Below are experts of layer 9 (counted from 0) of a mixture-of-experts language model. Rows are named router (the router's row for the expert), up (a neuron's input weights, with its number), down (a neuron's output weights, with its number) and show model dimensions 0-79. Each number is 500 + 25 x the weight over its row's rms, rounded and kept within 0 to 999. Numbers have three digits each.
Before each expert's rows: "mostly gets" lists some tokens that are sent to it at least half of the time. This comes from a sample of Wikipedia text that the model never trained on.

# expert 25
mostly gets: "Gls", " Genres", " Administ", "Ch", "Reg", "Te"
router:477547494454519535469463491526483532518471530469461460532474535455469534473544529526458462532477483523486485527515488487483518489519513471491484477489522474515490487504474536529520519473524494489518492483538533470476483540478522522485511464
up0:531491504478524522508484486481500504486495519459461416506466543480447523486488506528482467523480510512474478484473518494508520547493517486520501493543494491518502502487474487520558513479543475519492561506528478475506448493490539549474469474
down0:516489528536488511515519519475486464525491514529524524472491470517481491477507521519487490480508527510553522484536458509456467493517498509515520521461445530529501535452567460480489463469477504509532500502466501493518486482463509497494488510
up1:458546484452522540527478504533492520502463544457467478557474506460481546466529522513452447549502492527468482524531466491528526468534485482486465474486519453501503493518487519519521544451493494497513474513534488493495503530483499512495487472
down1:484525478481510536545528462491514465500520487542500472460510482494492502536522509479489502508500467519522491462517505500515455491505518489480492553506480522529492507489553516512515506474498522513524519504494520500504449514487530522527554508
up2:464511557475516512529512556534518511516488541478487502552504486480493526453522532525478478516516522498490484516519478481509537458531486502498468491507519457517515506509514533529513537504506495468529458496527486474484522511516500532522487485
down2:491522504514529521482510487500542491481526479481478474471541529469493489492526496479520532525486517499557498443552480484495506483524496500501529535506482507549468504468549510559495481489494506466519480503475497480508505510483545513484545495
up3:443515496474532542509496504547524505492472543439454492557504502453489550472518522512461469545501522544451520511511480516511534493512473487483490483476532470499507510514499534522512516469539508507530488521550509508493496542498502523497501485
down3:508511493503502484500530462500500449514490499537493516499507500506491480515521519500532500490517530506521519464548459510501520473505497525494492509510492504574514541521575438494489502525466502507520435497482485527537487522497550517531473544

# expert 27
mostly gets: " Mer", " Jul", " Cont", " Qual", " Sep", " Pant"
router:478538491452526544477457491536485530515469541462463460541475531460468547463537530526453470533475480513480483521514479482477514480523512479484479469483522466508492491504478539540527526475516492494515496484535521475481491541482517531493522460
up0:512522513463496515509509524510510487497473546487472484543497478486476528486509504519476489543464481495471486505521495485493490466502498508501497488480499476504471544487487529502536545490521494523494539522522484466479526510482540543472519494
down0:499475488520506491533565525491519446503497516496529533495519475530509477479488499497555504485507539478518525497486524499481529522529493552516483488492476525517533482460493530517475485490550512498498533492467509577454467488495522492523479529
up1:460519481471529550529448464514500538492489527469482465521490534475494542507509497502461488528493525524475478495534492508449502533517545493503471434463498504488519488489454509537536535493517455537496528502514508506493516543459481517492528464
down1:501497500516486478526559526488504446513527512501528545517520494515490484516492519520572497467489497506522527496458513521496489533509486521516495465509472499483505492440510491509495488485530497515491536483482499538461510524504503499531475554
up2:459519487466502546541479501534475499512483534479487446531476492489464530418503521516494437515489501506509531475483456528524495502540465484490467447477509434514488458503496550567507506479514520479506517475518494448485527509513489538470504520
down2:516508495499492473527597534488507447515520532485532505533522446506465505480469506526551503465514553505483531507495537532477489533505453524509535519504499496499502548489494503515467490484505516478469527544464484512453494521514515506518491526
up3:460526515485527552528474503526515504512484545483476486541481496471462544464518503537450483528517497491500506536492487510495512485533496485495505425484526465518483487526481572531548498465505467515497496493521499480498496513499496520475510497
down3:492510504507486474529583515493506430510522536492519533516542483517503482476481519516548511479501548490530510505489522535482478526511469499468497499503487490514512500486512519488490534508480521516501506483507488533463492509488513493471472516

# expert 31
mostly gets: "teen", " Pts", " continues", "While", " increased", " Another"
router:485511490469508542478472504532475538513486518460464466538478522447476529481529536517455484531479486509478485547529490482488514491510525482483470490485501460506490493502493518535531531477530486493514495495545528491477484535483516512491531470
up0:556503517486482519452471476504468482539463532504513520536490483508488507492496563528483460485470537482558498537524553502524484496514493509526520523491467508534517493466488518483514513499533492488485510531480480522493487501478509546498453492
down0:480528506510502488463500480516518516485470491491490518487503535493515511516530502499459507516474480473490494481536536424501514558519496495500489497470485525540547508537460511523504529529532520493489477505493469505474512494474546501480511508
up1:501540509464497522512446490503492510516473530441505487534468545458484545494508521523451483518515485541493513496493489520459475479510523448501513454489516476487498500528472541525512520470488493495496488495547483473475482545486486516491494483
down1:485520474510494508505494490499496485509506507520495521498505495497498497505504501517499511498546495559466576519505497466460518539485502508457502520458519488478535528502478509480520550483532513511469488488480549531511515493472522492524523521
up2:504489520496502490510506516493486519497484503479496464500451511497426498497477518516507474502461518488510504476451518480477533540470434471498489500523502460490479502526450485542515504481506516499477505512476489503527508513508496536458467537
down2:485506506482511503482519498520498519488484511499489503527479517488502507512526506492493490508483482511470467452495483500491526562515525517488489515552517445504571504529501527509496515526477522495495490518516518489461514554491547539481477471
up3:482580528498518497532492443528517517500506532489498516531495493495478524483510504497479493514458517545492481511539510535523524470495476467487473488498543493534452517525490526501512524478520492515513496509520500468520498495501531511481486507
down3:477510515496497468437477459526496511505460505486501500501517545490498522504510507502430505501473499490463492467531478470455574541541514474534461511481528495508526467508470507508463530490533535496498460472505499465481539512507548486466472481

# expert 9
mostly gets: " Genus", " pm", " Release", " Loss", " Turnout", " (/"
router:479539500449521540471462499528485530519467532462470462538479533461476541470538540527453471537480481532478487520515485481480520487520517474483480476489528471508491485504476535536532523474517492489516494488538523474483485538482518521486512451
up0:496506489458506574507504526522506502512478552497481519544490489477475542450506530525491471525490478561471520513506457491505504483478492483492473490525493452477510478483476505551528526463499483481504493492515519479452521537483494464472488473
down0:506468473494487553514492512491480503513467522524524511544464474501482503455486518535481458496470483511498495505514513479525533448494492535477479517515527483560455520503529504483513504499490509501502471481458510511485514540485519528503484481
up1:458537464463516541515506496536500493489491526495467527531523509440477538495526509489508496537478503512507526475494438543508518494502530516463505479501547434493478474496497530535514497463499483490481512492526522485481480536497487529439492498
down1:484480479500471522521488544494478499519492519526524493514490489514476515507508525521497480479484497493499497513538499516509545477502482498466508519531556496544476547502512497461518547459480507514538472496487506478505546524489510510487469537
up2:478528507469520539503488490532507532492466532503487498533504513468463538469516513509484491525493521525486498529511508509487512487508512499478502481479536473507476493502452537544573550463543503516498512504500493480516474548489491503457498494
down2:499465500515472514493531534483486461522484553505542523524490474513452529449459531527491464478503487471530488508489520530514539519484493534513478496529543462533478476509545513518510531467531537482521483498489474520486526511449483506498497505
up3:501489505520490524508478449499497534502472499493495466498501489500476508506490487499485481506480514469505491510457469501510538470491532506500519505521543470501456455523513472575518476480496500494493498500512498540525472504519489487420497463
down3:528432517518459551535487521476459478540472540535551520503465472528445518467481536546475452470479479503502480493466510502523502477496517524482525486515542510505486488507550520493522515464531531489495485490505493498501522505473492517499451520

# expert 15
mostly gets: " Arthropoda", " Insecta", " prov", " pop", " rock", " Height"
router:481525481439522535495472481521490515519469536470482489541470518475476546473521533515483471527486479520482488524541466511483520466535505474481480498484499450520486499510483534540548547464500487506521489492522505483485487543473509544488512466
up0:501490468483506529505500503509490500492492504493499545531496489502511517522505480501514499516483480560476499536480476492516571498502507511475472511482472462531510530513497490462523495492494476505484532486521510517489536554471514490483491495
down0:465477526462468497494485494528476489521538509462484505516505449530510503507520491492537516495558498497485485531530442456489519486504537492476497527491521498510538511482528515469510501546500495492526530489494547550503511513498476484532513475
up1:490516493465499490509492482508492479508452500492496507502500490493476535520501495490505485503516471514549519560571484544531488514528478509480550496480491460501511463564526507528516533478490497508502480510549494511520468529558442508489452531
down1:489500489481441483518517473504507493491481520497521456491473449517483487508480494468515478482541495506518488548533495569513477504517466489498503507469474504551485488506524503495527481489449478522518467506515498558501468515526461459492462539
up2:510538551485505523439437505519475539511494496486496489492464557500499506498572533505498482505422477493498453501501519480494487509500545476485478465496510499522517494531478528513501518518496525488463512486518531457499500492508504486530484484
down2:469483479496491513509495516497495470519485524494515548489493500469514528459543530508459471486451506500502523530483509469495484515532528508486459443510430487521535503505483485543489520478551487496494467492543544548493486499514462459552446475
up3:453527522479520507474462532546521514494477508469475498545523519467513538463533516503469495525476497544500492522508491496502492493524492488490496454444519473488529479536493522524505503498523525441509496501537525500472495521503513488483515483
down3:487502509527492485495504476503514520485514503462523490495521513467517478492446520507419500502492491513462507503470505494495506517469477476502510508525514470478499529522457426480506547493531508539513454502500501509490495518494477524526513485

# expert 1
mostly gets: " Les", " called", " Ian", " Little", " Sal", " Poly"
router:477540495456531546476462488531495519505466546471465481539477536460469545468545539525460472527473480520483482524520477479482513478527521476481477477493517473507481478501481533535531532465517482503515500489538521484488489533479523532489523451
up0:504471486500483532524522495486513480506515499535503513496531487510531501540517539520526462498482484482496499548473494477507511457471548497518500485523497509507449470484523527511530520448541475521504547481487535512485467481508515474504518490
down0:497503503516482469503512535454487432521520506496525539523525499538511492540480517499534510473515506459528508472468530492460451525501494511552499512529508480507499513490520479513478493508515513465504488539453487475480488483527514497476525514
up1:491514523465498511509503516492527510496480536526473497534513497477493528490528522540477486518479529479496485525524499434470522477501514528417480518471487464527518489480506521509492516504480512472485482490530557462508528537523517519521508487
down1:491454495504500481537530516488515460501507500510506540507519476509519491551482502503536501495547503461528505486493550526505455504476499515573555488512491466468492489486527467479503482490496499494462493560480475504470477488509505495488518502
up2:466499516468506512500498512506506529508456552496483486532507502479468545475517542541486469519502512507493504498525498504462514503530462511475480503498522484480481477470488523512544549447542518505530514477540508498474521535469522551494517501
down2:483470491516495498521505525478513455500513506495523517508538508493514480548493504486551508480510506453524511483439550521488463525477485536553512480489496487484495507471496475497478467506446526467487489538435484509480474483518488469513506518
up3:511557540523517542477472519529534459530476535475505527533473529486507499455527521481462523496517478487475483503511527474508483464527558487519522496515481513516465531493507523550499525494488520490545501536487524519503528501504518517524538474
down3:489481515494486501530530525468526497504511487501506527502522495500519487517469468490490508502504517466530471503443562504522471529485492521536560519509504507488485479475537479463500497525474480510507508552457500508478460472523481484521532505

# expert 19
mostly gets: " recorded", " rec", " royal", " published", " written", " MPC"
router:479542492449518538470459501524486534514463534466470468538477537458473535472540530526452469531476485523480487532524479483481521483526512477484481484489519475514491482507479539531522525469520496481525494482532520475479491533482517522492515451
up0:521488509483485507476534512496532490515496574516512507553541434496486501531473554549491447493509499525435516525503475513506511510519479501514508535497495511501541542499488520471542515505522519480515488518513492491468495540488477503507519518
down0:484518493480478496510490516502470502511495529504516513528488500474517493506448519522499478481501517550501492510509487573542500530441484522506516494503520524483453501523461478492526509517518504520535507520474481532499457499501518519493514525
up1:506531485488485536462502521493471485524486517496506463510518560496460507479505526530485515500457514518523535477515483503476476514560489499484528504483541495515526505491441525499511508482474506469537511454509516479449484529515531505440523520
down1:495467509474478502512509505468475500527495547558531488545499450516483521485432529528505483472541498494490513511460516538549510491447479488517493474514536507525498535536517499476533487499550499519498494526484488535492462499487519531491523535
up2:490514535463498547511482459518502501520450530477493463531520514459482532492497547525431447513480528513499525519496492499474515474552475469510510484500503478531478497492513506527509524483490531499565501516514459443466492522508511486518478512
down2:484476526478506539545534506483505490493501531541494483519528517480486529456479515510514502494522492506492542479478516513538557502511524546505515493515497521512513511466487528524471487492546542533478509484525502497505476528512509530508569524
up3:476495499492497565525506499516490524511475549471493443533492529486470538465487536528444447511483511549489523522550475484502494462516505450497502478501513513521531516508473512526513522488511510492536525463511509451470502524473508490483482498
down3:498477509488476519578520498469485503518501541540509486542546499478472524464458514543505494478516499538496529488505526520545543501486508532498520483515499550531473531515526494484496447474505533556501479505510481508489504536484506483479524584

# expert 29
mostly gets: "oses", "ares", "ises", "ords", "overs", "olds"
router:483542497456514514458481502531486515519495530466472473540474540471473518484527524526475469536489480522480472540547481488483507458516496462501467493466510487494487483521470527527517523481541484486525508483573513471481504513473518539482530461
up0:518488480488497529500477503509494484513469508447522490505473493504491520476499511496491483484487509505515448477509481523526514498488526488508463481526527473490490485485475519547544520473480487512497526540534482512460473507515528515455457497
down0:496517542474523560506489499533513527487474508478479481506526509486503491516526495496521495521488496503471510507497499499471513508548524565495522482502478483504519486546498461520493496492476492469494502472506499492492513540492485527547499521
up1:461552508479500526473485518513496509519495528503473558545485567498492522481505528515483464510469524519510497523492498495526549502489490496483472484503516501518502511538500543543506520494506539554511512528468501479495461519492495528502513486
down1:506520548479501516512496483518493538502482515476521437491499502517463511485475512518474484490504464502472477570489501479523483490525539470503491460526488506510525455537521481484512535503522473461508492456516493507480448508488476524522532488
up2:457512540451519528505482508533502514516466574472491507564450500472467554470509524519456477517504530522506490502494489518492495530513502502490487477468503472539511526495506507540513515470481486502508491549516508520499497541514485493479500501
down2:515527530494497503487488485537495524516471509502512503475535476509479500510496516511496497476463500477486486523487495504473497477509523491487498430525503538475482515557471493529488489492501493474465455503483476472471532503472496539534552454
up3:498562494535496487507519516531501500508507507515501473505500507515516491496480494480483499486528485452511472470519515559502487477478457487471490480470474497499515527549518527507484504501522479472489515552578517520487508463541457530514552481
down3:507526569488515514506484510527502512507473508513502476509510511493509502493490493501450500483499491461546468492515499496502502437492535530495529468490491510488476492515548477528429444534474487448485484539526501502510501513493509518514515440

# expert 13
mostly gets: ");\n\n", " Infantry", "HL", ";\n\n", "ologist", "FA"
router:480534489450524536478461487532490528511473540464471471539484531452470540464540525515459466536473481527475484527517482488484506479526502473479481477478513477507496494512468535534530528477521488486521478485534515478468489540469523524477501468
up0:552540487488494517455461494480472493525464523462520463512465538530454525505515522529472497488495505515461458493501492484483507489546544508508494489505511483510484516502489516551536513488556493481504475490505496495469516520500525512533493473
down0:487477505509506519497521535533518463492526509509489534523532522469562524516513502481495488521492511508548490486428513481507525556458490499521483489530498488503465473505501505527531482523527536551519498483499473463505491508470486500528542489
up1:495538503469499523493485476524477536514474512433497484534476551455476541483540528515477481509491510484490420541514510490496528520513500499483497508490522468504533516483483528527491505489527538498509483511549493505489497553484507560504476500
down1:489484520489495465510546526495517461499531523527524535520528500503540510504483499515496483500552504489546467465451531503524482515484516514546500494496485511519497457504495502478522498461469552554525548568497471497506510472495479534530515526
up2:491556500467508486499489482519507488499483525486497501519501503477457544476519506499476497507492491517432491523509482483455518499510506487483506458494506493446520520492469526526502556467542489482487448503509523509486540506470509505512488490
down2:484505532509487467530527533489498457510508505525518539496518498489549522540513511492480494503539527507542510501442513493521496520452463462523508488523495522559461470502514477502499493504474526573543494516508482468507515494511492492554507501
up3:486537506486527519459470483516486489513467520470484487525467539462504526485530531513489487518505514481484481521488489469479531502547485469476467509479503482528501497478500540511495491472536532507515517539533528514503500506493550559476503517
down3:479469512505488500527544521502510443487523521494496519506536500471565530509493505489468478515524492499541524471455503503525504522499482494516516491510528509546475478478505503516492483433479520560545528510527520483517517510514452509563547518

# expert 14
mostly gets: " century", " night", " months", " highway", " stage", " relationship"
router:482545494438534541485463492531488524513465529450465475541479540461472553473550530515457472526474486514468495518517489471474521485520516484482478466486519467505502484504485532519533535474531489499508492477525516473486490538471526529485519466
up0:521516483444504553489483495498492511509473540470484463528476536455469562469513526537456459517483466506453518498529467466459531494531478503500500498507513489477521483489472509511544536456512524480527457502527491467503547527480523505507494472
down0:523450489507478473510554506495515505501541532526570522524494478527515465484449527509522516447535527477495522484475524516497555522495475513508478507491494501505498488471490492481494502530500533528524529458477507560513460508462521508483470504
up1:513552513465489525485457472494491552517480531496506457537468521512504537470495519506450489479496505486538454496481501482480504482525490460514467487516504509552466520491522521512476515489486512533506520490481484499493509505525558553503507485
down1:504504484510445483519520509480527461510540523567550526509505482522490477494487522500541515442574546519492533504489506524515485463485448535540495503497534471539505547507522498497504493488463474472517517458500510523525482516462517509492489501
up2:499508551466496483480509484524508482500501538527491508595517491498495529533491506507514498501499491538498510502522517474493533499478500504509466497478486476489514479532508455510448509503479526434532508514478502536479491512485515507533515481
down2:519482491503436504517504502467492502514524529532571503513476459503489475489457525518539485438524505494487511475468502545509467498515462541501524494498466523480531519497491490477503501470525524474486511509474479510507495497470515510505434535
up3:537469527491481530514506521465495510541462545519521498503492514492500524487498551546471452481468435500459490507478483479506513466517475469531480493538505522500488489470534503502510487481521505525484463486496502464504472521487536507538496470
down3:500475498486468471530579519487506474502526543525564562513520480524511500458454538507521491484540537510464510484493498487538539485507445496512475486483490512519498510507505484491478498511490476491552547472474486547509483522468510492497460532

# expert 23
mostly gets: "ening", "ying", "ful", "uted", "ious", "aking"
router:461532489458516515455468491526482524503446525479473485517471530480475521491525532522474485531477493508505472528531500497480527455511531491483495480480525480506466467515466504522525524480525486487510482476514521489488458525489550528499520462
up0:495519498453514542525495506518511515513480550467471460545485536472452547473520533519443432526507495521478515490531463479499519498534510474489460479512503459507514477495466526545511524462514491474555516493542506479460503526501501491507479478
down0:550490523487501450522484494531492518488526487502500464525485479513499463507474472494499510497518492481511524547468493518504503490525469519542511508494495541499516505459486466462536431537481501504493498490518471483478505508468535516451503553
up1:502540483481525506481483501500497516507471530489482441513478554480481523477529496501467472512480480511485506490517461479463504505504481462463453479511508468484505492537477543511503545507500487504512526519518478466489541517463469462507490467
down1:535505552488494459538530492519500484509495512499510492532504489513501472502469499502474494487569502487496525551473470515512470511527522491555525525532486545474509536503540482503474450510449494462469494531546478422507508533490499502464468512
up2:504505509485490505507520496460500573505475535494506457519488504501463506507495537522487458488462450500443494454498455506502504470488512518506509510530537495528495503485526494486509506495485521478524516510498479514485466527443511491486521518
down2:527530505482507442520461478522513483497512493479492472507517505508487473527477487491493521504555467516513484534549466547480470462512517505537465500540486518509508492485509515472490462534489474451465506495558497419514551522464460525483532502
up3:525466532521496506526495510474520539488494491500515457492462506501498500507526504515514476492495533485505486497482505514500543509510497474484536483496453527477532513521477492495503538528501510483499515499501491460517465473519530512500446478
down3:488520521476508454512488514517510494483500484492485485511507475505512471464500473495505509514517488516505511559493493538492497482533501479472544531510482524446496493511523471537484474524501452443495463503600521448501515537523526471476470492

# expert 11
mostly gets: "-E", " d", " par", " o", " tr", " dep"
router:481531486433517538485464497533490524516468533457478485545481547448473560471543531512447479527462469530494490523513486473477518487518506496488483476494518469514487484509486531529522533473514491494498493480516518470485491540489522520484533458
up0:533495498446505526492473461534510494485487519458489509530514498464483552517531502496500498514505479509474524528469506484473545481475490497532502459488473482498488503499502480521506522445478515528489498496525502520520498514507510530501496501
down0:509497475538481483551556505478519474496527515526541555505502457536477458547482516480577514470547496493483520511540512522534497513531516452525501503514493500520515509520480465470478535489501483495489509515486510510486502506511504535520461540
up1:520502516477491508466483455491501519515507527497507498505503518488456533516508529516490474487489464510474516525493558488451503529537481479529545492460469500485467529501462478517464496454494562468457483528485496516489503517512563556495516503
down1:479486481505474487542544519503517454516520535532541543521504473548491492526479530491559505460553506486492541515515498511534521500508504488551502481540479479521518504499488473457514533483484478521520501507489497510451498521512510538509467517
up2:489511536460502508480468518541483476510455540479484502542493519464483536499538512500451494511520456501506511502487493522514488488535508499512500513495495452516490500491485514530490526479524511491501534498562565496490512560514549560495552493
down2:515508483510466496554550489487509450518530523549527510508473455539494476526444501498545510470594538498510535495509498520547468518499506506502506505502498475533506506514488485461494496502484468520526486505468474513487509509515467506510455518
up3:499468486496516511519475466534515504482464493477473508485505485457506536504517498485495501524509520492510484523472474467424468471529494493476529501547487501506500517491526505510477513502476517456545471499526508526494510535531564515546521497
down3:497506477515487477553531478501519477521477509522504520498486437533453486514447494511562502479546520491490469495507485517543498501484497449503458497523510477522492500542485488442496556478463461476480497533506503537479490502563485491519488505

# expert 2
mostly gets: " /", " Candidate", " Binomial", " Votes", "})\n", " www"
router:470546485458522537465465493519489518517472533462462463527484526464452538464526533523456468532486486539472502517510469491479517489507514482472486490485511467500482500517465519542518546484532511471511504486524519479470492533483524516485527478
up0:502516514469500537492475488518512512500472527485470494537492535469490528487513528515462465528453471520480499544507518505537501475497513534451514459490506472491457520504501566525525520452483504508526529511538548493500490528530485521513487486
down0:516513504510489478521495497501495480503551494523514502468515464489500512525496492500478500490475440491519497526448529530465430465467513477514472485466498487504453507485509440496492507469498535527499549481493438486516462491491482496484509544
up1:510509538489479537491450558482480553536514515466507489521455533517497522457499519575494463499505444533467489517512494470498546478513530492491512468478473519476525487500475515529510498472471474485502477482509532517484520522493495513494484460
down1:496482510506510505511528491490509497492520530490504452502500470501487518514470484492508488496524501462516485507454527528475450493509512454534441490440511515509493517440535490499521509502463533525511479501513484524466451494465475472484486534
up2:490499545469523540488458490504483550518453528487490495532479529486448546457510511546446461516507449540506479541516494505477521481485491489481500469469510504490493518485484538514514505464486488518517481492520504466482500532499504510509482487
down2:512452519518495484538521502479506508489552511514519491492509464510490504523462485501540510487543499499521482525463526524505451478487505506506456521473474537495476505484553498479511501516475506549517535460489477519455464498489459510468477513
up3:500499545514495503508475504501503499506495538514512468533480486483478519473492540523473474496540476495474502542479549475506496486504522521529499530504467498462513535514510499538535529476530557476520502530557572536490482507520520531473549495
down3:495483518507518505541530489498515490480527488487491440499504476479513496522487472485513518505514518492522487519463549541521470472496503468519461490497456516506491490475549460534493501513509523499477500465487487517488440496501485522486456526

# expert 4
mostly gets: "″W", " Syria", " France", " Korea", " India", "idae"
router:477536486463511515489450477550492533530477532454476473520475527479469545475533529512468478514469497527473485515516460461472508485531524449485475467505538470516486481519482543519514554486516471486533498498522515477474496527457515516504518468
up0:508487515472515542494498516483492523497500525481490477514412499468462532492527540549485438518485486495505488538504489485500498469551533475455488480485454503493472458499473565515536508481450498494507463486553548478456473524486505513511507478
down0:531511529487473507508556513515501480512528512536522504525534474523473500536471510512478496479525514516468599508495533511484504528498495537519515511523499477511536490514522472519486512508545534466507481474493513508495480527441513499478521517
up1:474496516449522532501477513520501515494470542475477465541448505447459558479516524539470457533520477518484509547497494490489517485541508489481490474490456484515484456489500539539527492479492513493520464499534507511465489541477531511513525458
down1:548465521494470469477565516525488500520486517540525494530510474558474498520458507513534519467493503478468570508483520515498501516492528519510449530498499500494491497527508510522493501512501502431480492504523538543494464495507548527469519540
up2:472480513469520538533507505496501490498501532469484511523469494463500537517529511510422459526492493546500540517551492476514499484548501477459491503451518485509508475474494500487549514464505505507523500529525505435460502528456496501508490479
down2:509457487523495498512493505504498498506494483507511483489488516517504490538513514504495478483498487543492537458466522523528509532489440483518501494519539508506490486527470449524519483497554530512491441525477474519512497489476515513509483504
up3:499505476513510491510483499530519498501471511445509480503526494501520528501478497486467496498454512489458481485482493502471491488527530475500461425518453506515463516492494530550483519510496533482539513469495488497503515499483533549561518507
down3:513485491517495462471503525521503505501503486501500457525514500526513483488486495498504513502472522502473495458520504495504526486511488532492452512505524522498511466521512505485484537529535507452476492536514572557506527488516540553529540503

# expert 12
mostly gets: " least", " until", "aged", "History", " either", " about"
router:477543500456510540474473474519485549517474531477472466529478533441478533456529528521452472537481476531478483537516486482479505495524522472499481485478517461507500485521474543521523524478508477483517479490541520482474466544492532501493509460
up0:547508510504503510491491549503518504512506499519507560507485456526520494442546509517496486491497516547487510544530536451499496468541463517503512454508483484467470459483450475513465510524460499495539522508476502524490501518481496489499449456
down0:490483469496502535505512517489495482506476523524503522526480512472500515477503518506474480494468495479526508520495506535491446449478493503451468466482526469459501484482503531464558532498521477495489518501547529526496526480467479528504525488
up1:470543492451527527483462492514498512505473562451463470554484523452460547481523513516465489539495509501471508505526486498458522478517487489468480486500533474507503481494474537537551538471531482481519508498522526516485508527473530551492512465
down1:533529497514483496502520496450504460537511509524521506481457479516451494541468510498563529457507490461447523521494514529564509503497477535507472498506510529505476473492507491539487475513519519499461486454497475519503513480500471484488485524
up2:515485540490508482495493481499476526513485508536486515522481551511519503540488516507501497489484509521511530505485480546578497493475485486471484477505507533519488476500484541480489472520493495534468513464494520498497483483524490497513523489
down2:473511477471518505469510529501502478502473530493492492540486520489480537462499491498486501512469496498532507504522492550512527502510480462477500510564515477472539458521483503512514519473515460520484477465510508499452572502545529518509525455
up3:482503535503517535488459498505494495510477528519494527521510495478526537471540518520474459524503559509493500492471477516485493479538495467469449471516527494540511538527475552503522491502495495495496522521503480492523515509477519503561489485
down3:498544473510512529473496478495516489498463484520498540475480501499461518468522499493511504498475511521485550516522467551483507509490551455445498527529565466527450501538485548502508544500502477507502504478531519461509514482491476516506514491

# expert 30
mostly gets: "|---|---|---|---|---|\n", "|---|---|---|---|\n", "*", "|---|---|---|\n", "|---|---|---|---|---|---|---|\n", "’"
router:483546491452527534471476496532474545508480535452469479544479545455470534464534532529451465541468483527478480535514484491473514492513509469491475474488509473526493485505492548522526526471523498492519493506529521471478491518475502521483501450
up0:486481525463532522520465547517537521476486522490454495538507517479496522505537487516517498565514488523498501510505463490516506480521472511548498475528530496527502453520488511501528515456462479506508510502490451469477508519498534470494506498
down0:502500507494521498518458542513505473494503496489491498500484560502531542459544506467518523498481512521492494495494483457497568455484504473488519481539481457510507511520497525542499514455516474550500539487517429458482487543492536534501470475
up1:476538512439505535483465494538494506500470553491476468558483528464457541485508521520467487523512477516481516504512493485508492467507532498503479495505500451508491471503504524524537534461519480465516502479520501507454482527481536541495550488
down1:487522473508503497540483513479511463501504507485512532492503517511526509500523500479531511490514495539517549489477571528556525517450459497514539470516462511531509501513513470501494542455497493532514527507504464517483465519516521482513453494
up2:472518502443521547477450501541479490509458565470481474566457526469468543471521539531480480528503466521494509511511477483494517480524524510514474501507512464496502465506497525523528526477532470497525491485519520494467485544490527519479509487
down2:525540486519510487524507514495528473496525485461511511474503531525510490497514489483508513488506460573518536461519508560538503486480450453483535461500493533524456524488504504501495529438483520485509542498550507502494475518545522503514491522
up3:464520520466512545488473481516487486518461544484487450542482518436456559464522534515445455526524476498505521529494458501501510487519531501493481482498526491511492473525520540523501523445514509504510513520540490499481467542493507505478523482
down3:500518491496499509508487538490513482514465489488521535483464505511531521487525521493473499485501498572504475500509507485511584476508477516486533499523458483543484469511501519497507545475517483528511522458522466484485513514524526491530464459

# expert 7
mostly gets: " Occupations", " Clade", "*\n", " Phylum", "United", " Marin"
router:478545488454519538482463487534485520515468536469469464547476536458461543476535530525458461531474477516475487529528488484479513478518515479484487483488511472510495486510474529530530527469522493485522489492536520475482493538480519521497526460
up0:509507474469539521528502484541498487486500531524493522526520491459492540495507493489477499527485478535448474515545466482488507489487500463476482474512487443532460500544507555496483520462514483526525555506538498490525508487479524467534485486
down0:499451507479507516501543551511508511487478517532500468499506473502512497511473502496516495498527524506532484481500461524514470467476537488553488503499499529521487538470476508529490443493500525552492549496481525512473483554536511517524499512
up1:485496479482496514516492538499476561506486525504499478522425522494484496487511516544493500502484471506511467537557540489509513500504507534508505506488515486547508471487469491480502524499509472468523517462489509486484532485499495522523538515
down1:513512544517502466511543529495507467495534513538509524509527477555512492517496501486509524491547506488530532499492531507495522486494495540507521506498486481523495508528531494490503463491525508553462522532501485515463519542508498535483541518
up2:476526498452519527532504506544507490498483554463486468545512504468451538482497510505481484528476488475492491544531483465448526490495527515484461515479507453487509494517447504519514563492519507460521511494541521479462504538510469511493520490
down2:505473534497506485524544526497519459497529527524509532508527494538543496522489496497500508498571488505506510498427494513480455479488506522504538493514479496467518524479524523508528481479518519510490517557481533524464496537497500520534489505
up3:494485536510497512522489531527496484520470523503512489513510474493492516502493527539481486492530486528492502554498501501489498479486490480499474468482458508485448502536553495535489484484498484487526474506527508548481514504519526493533522482
down3:481469500504501524518567500480536469485532506547510522496499486524535499515480495475542506500547502515550487508510491510527455464503501484498502513469506495497503460493483538513496514493516511536491532558481521480448514526491465488503520513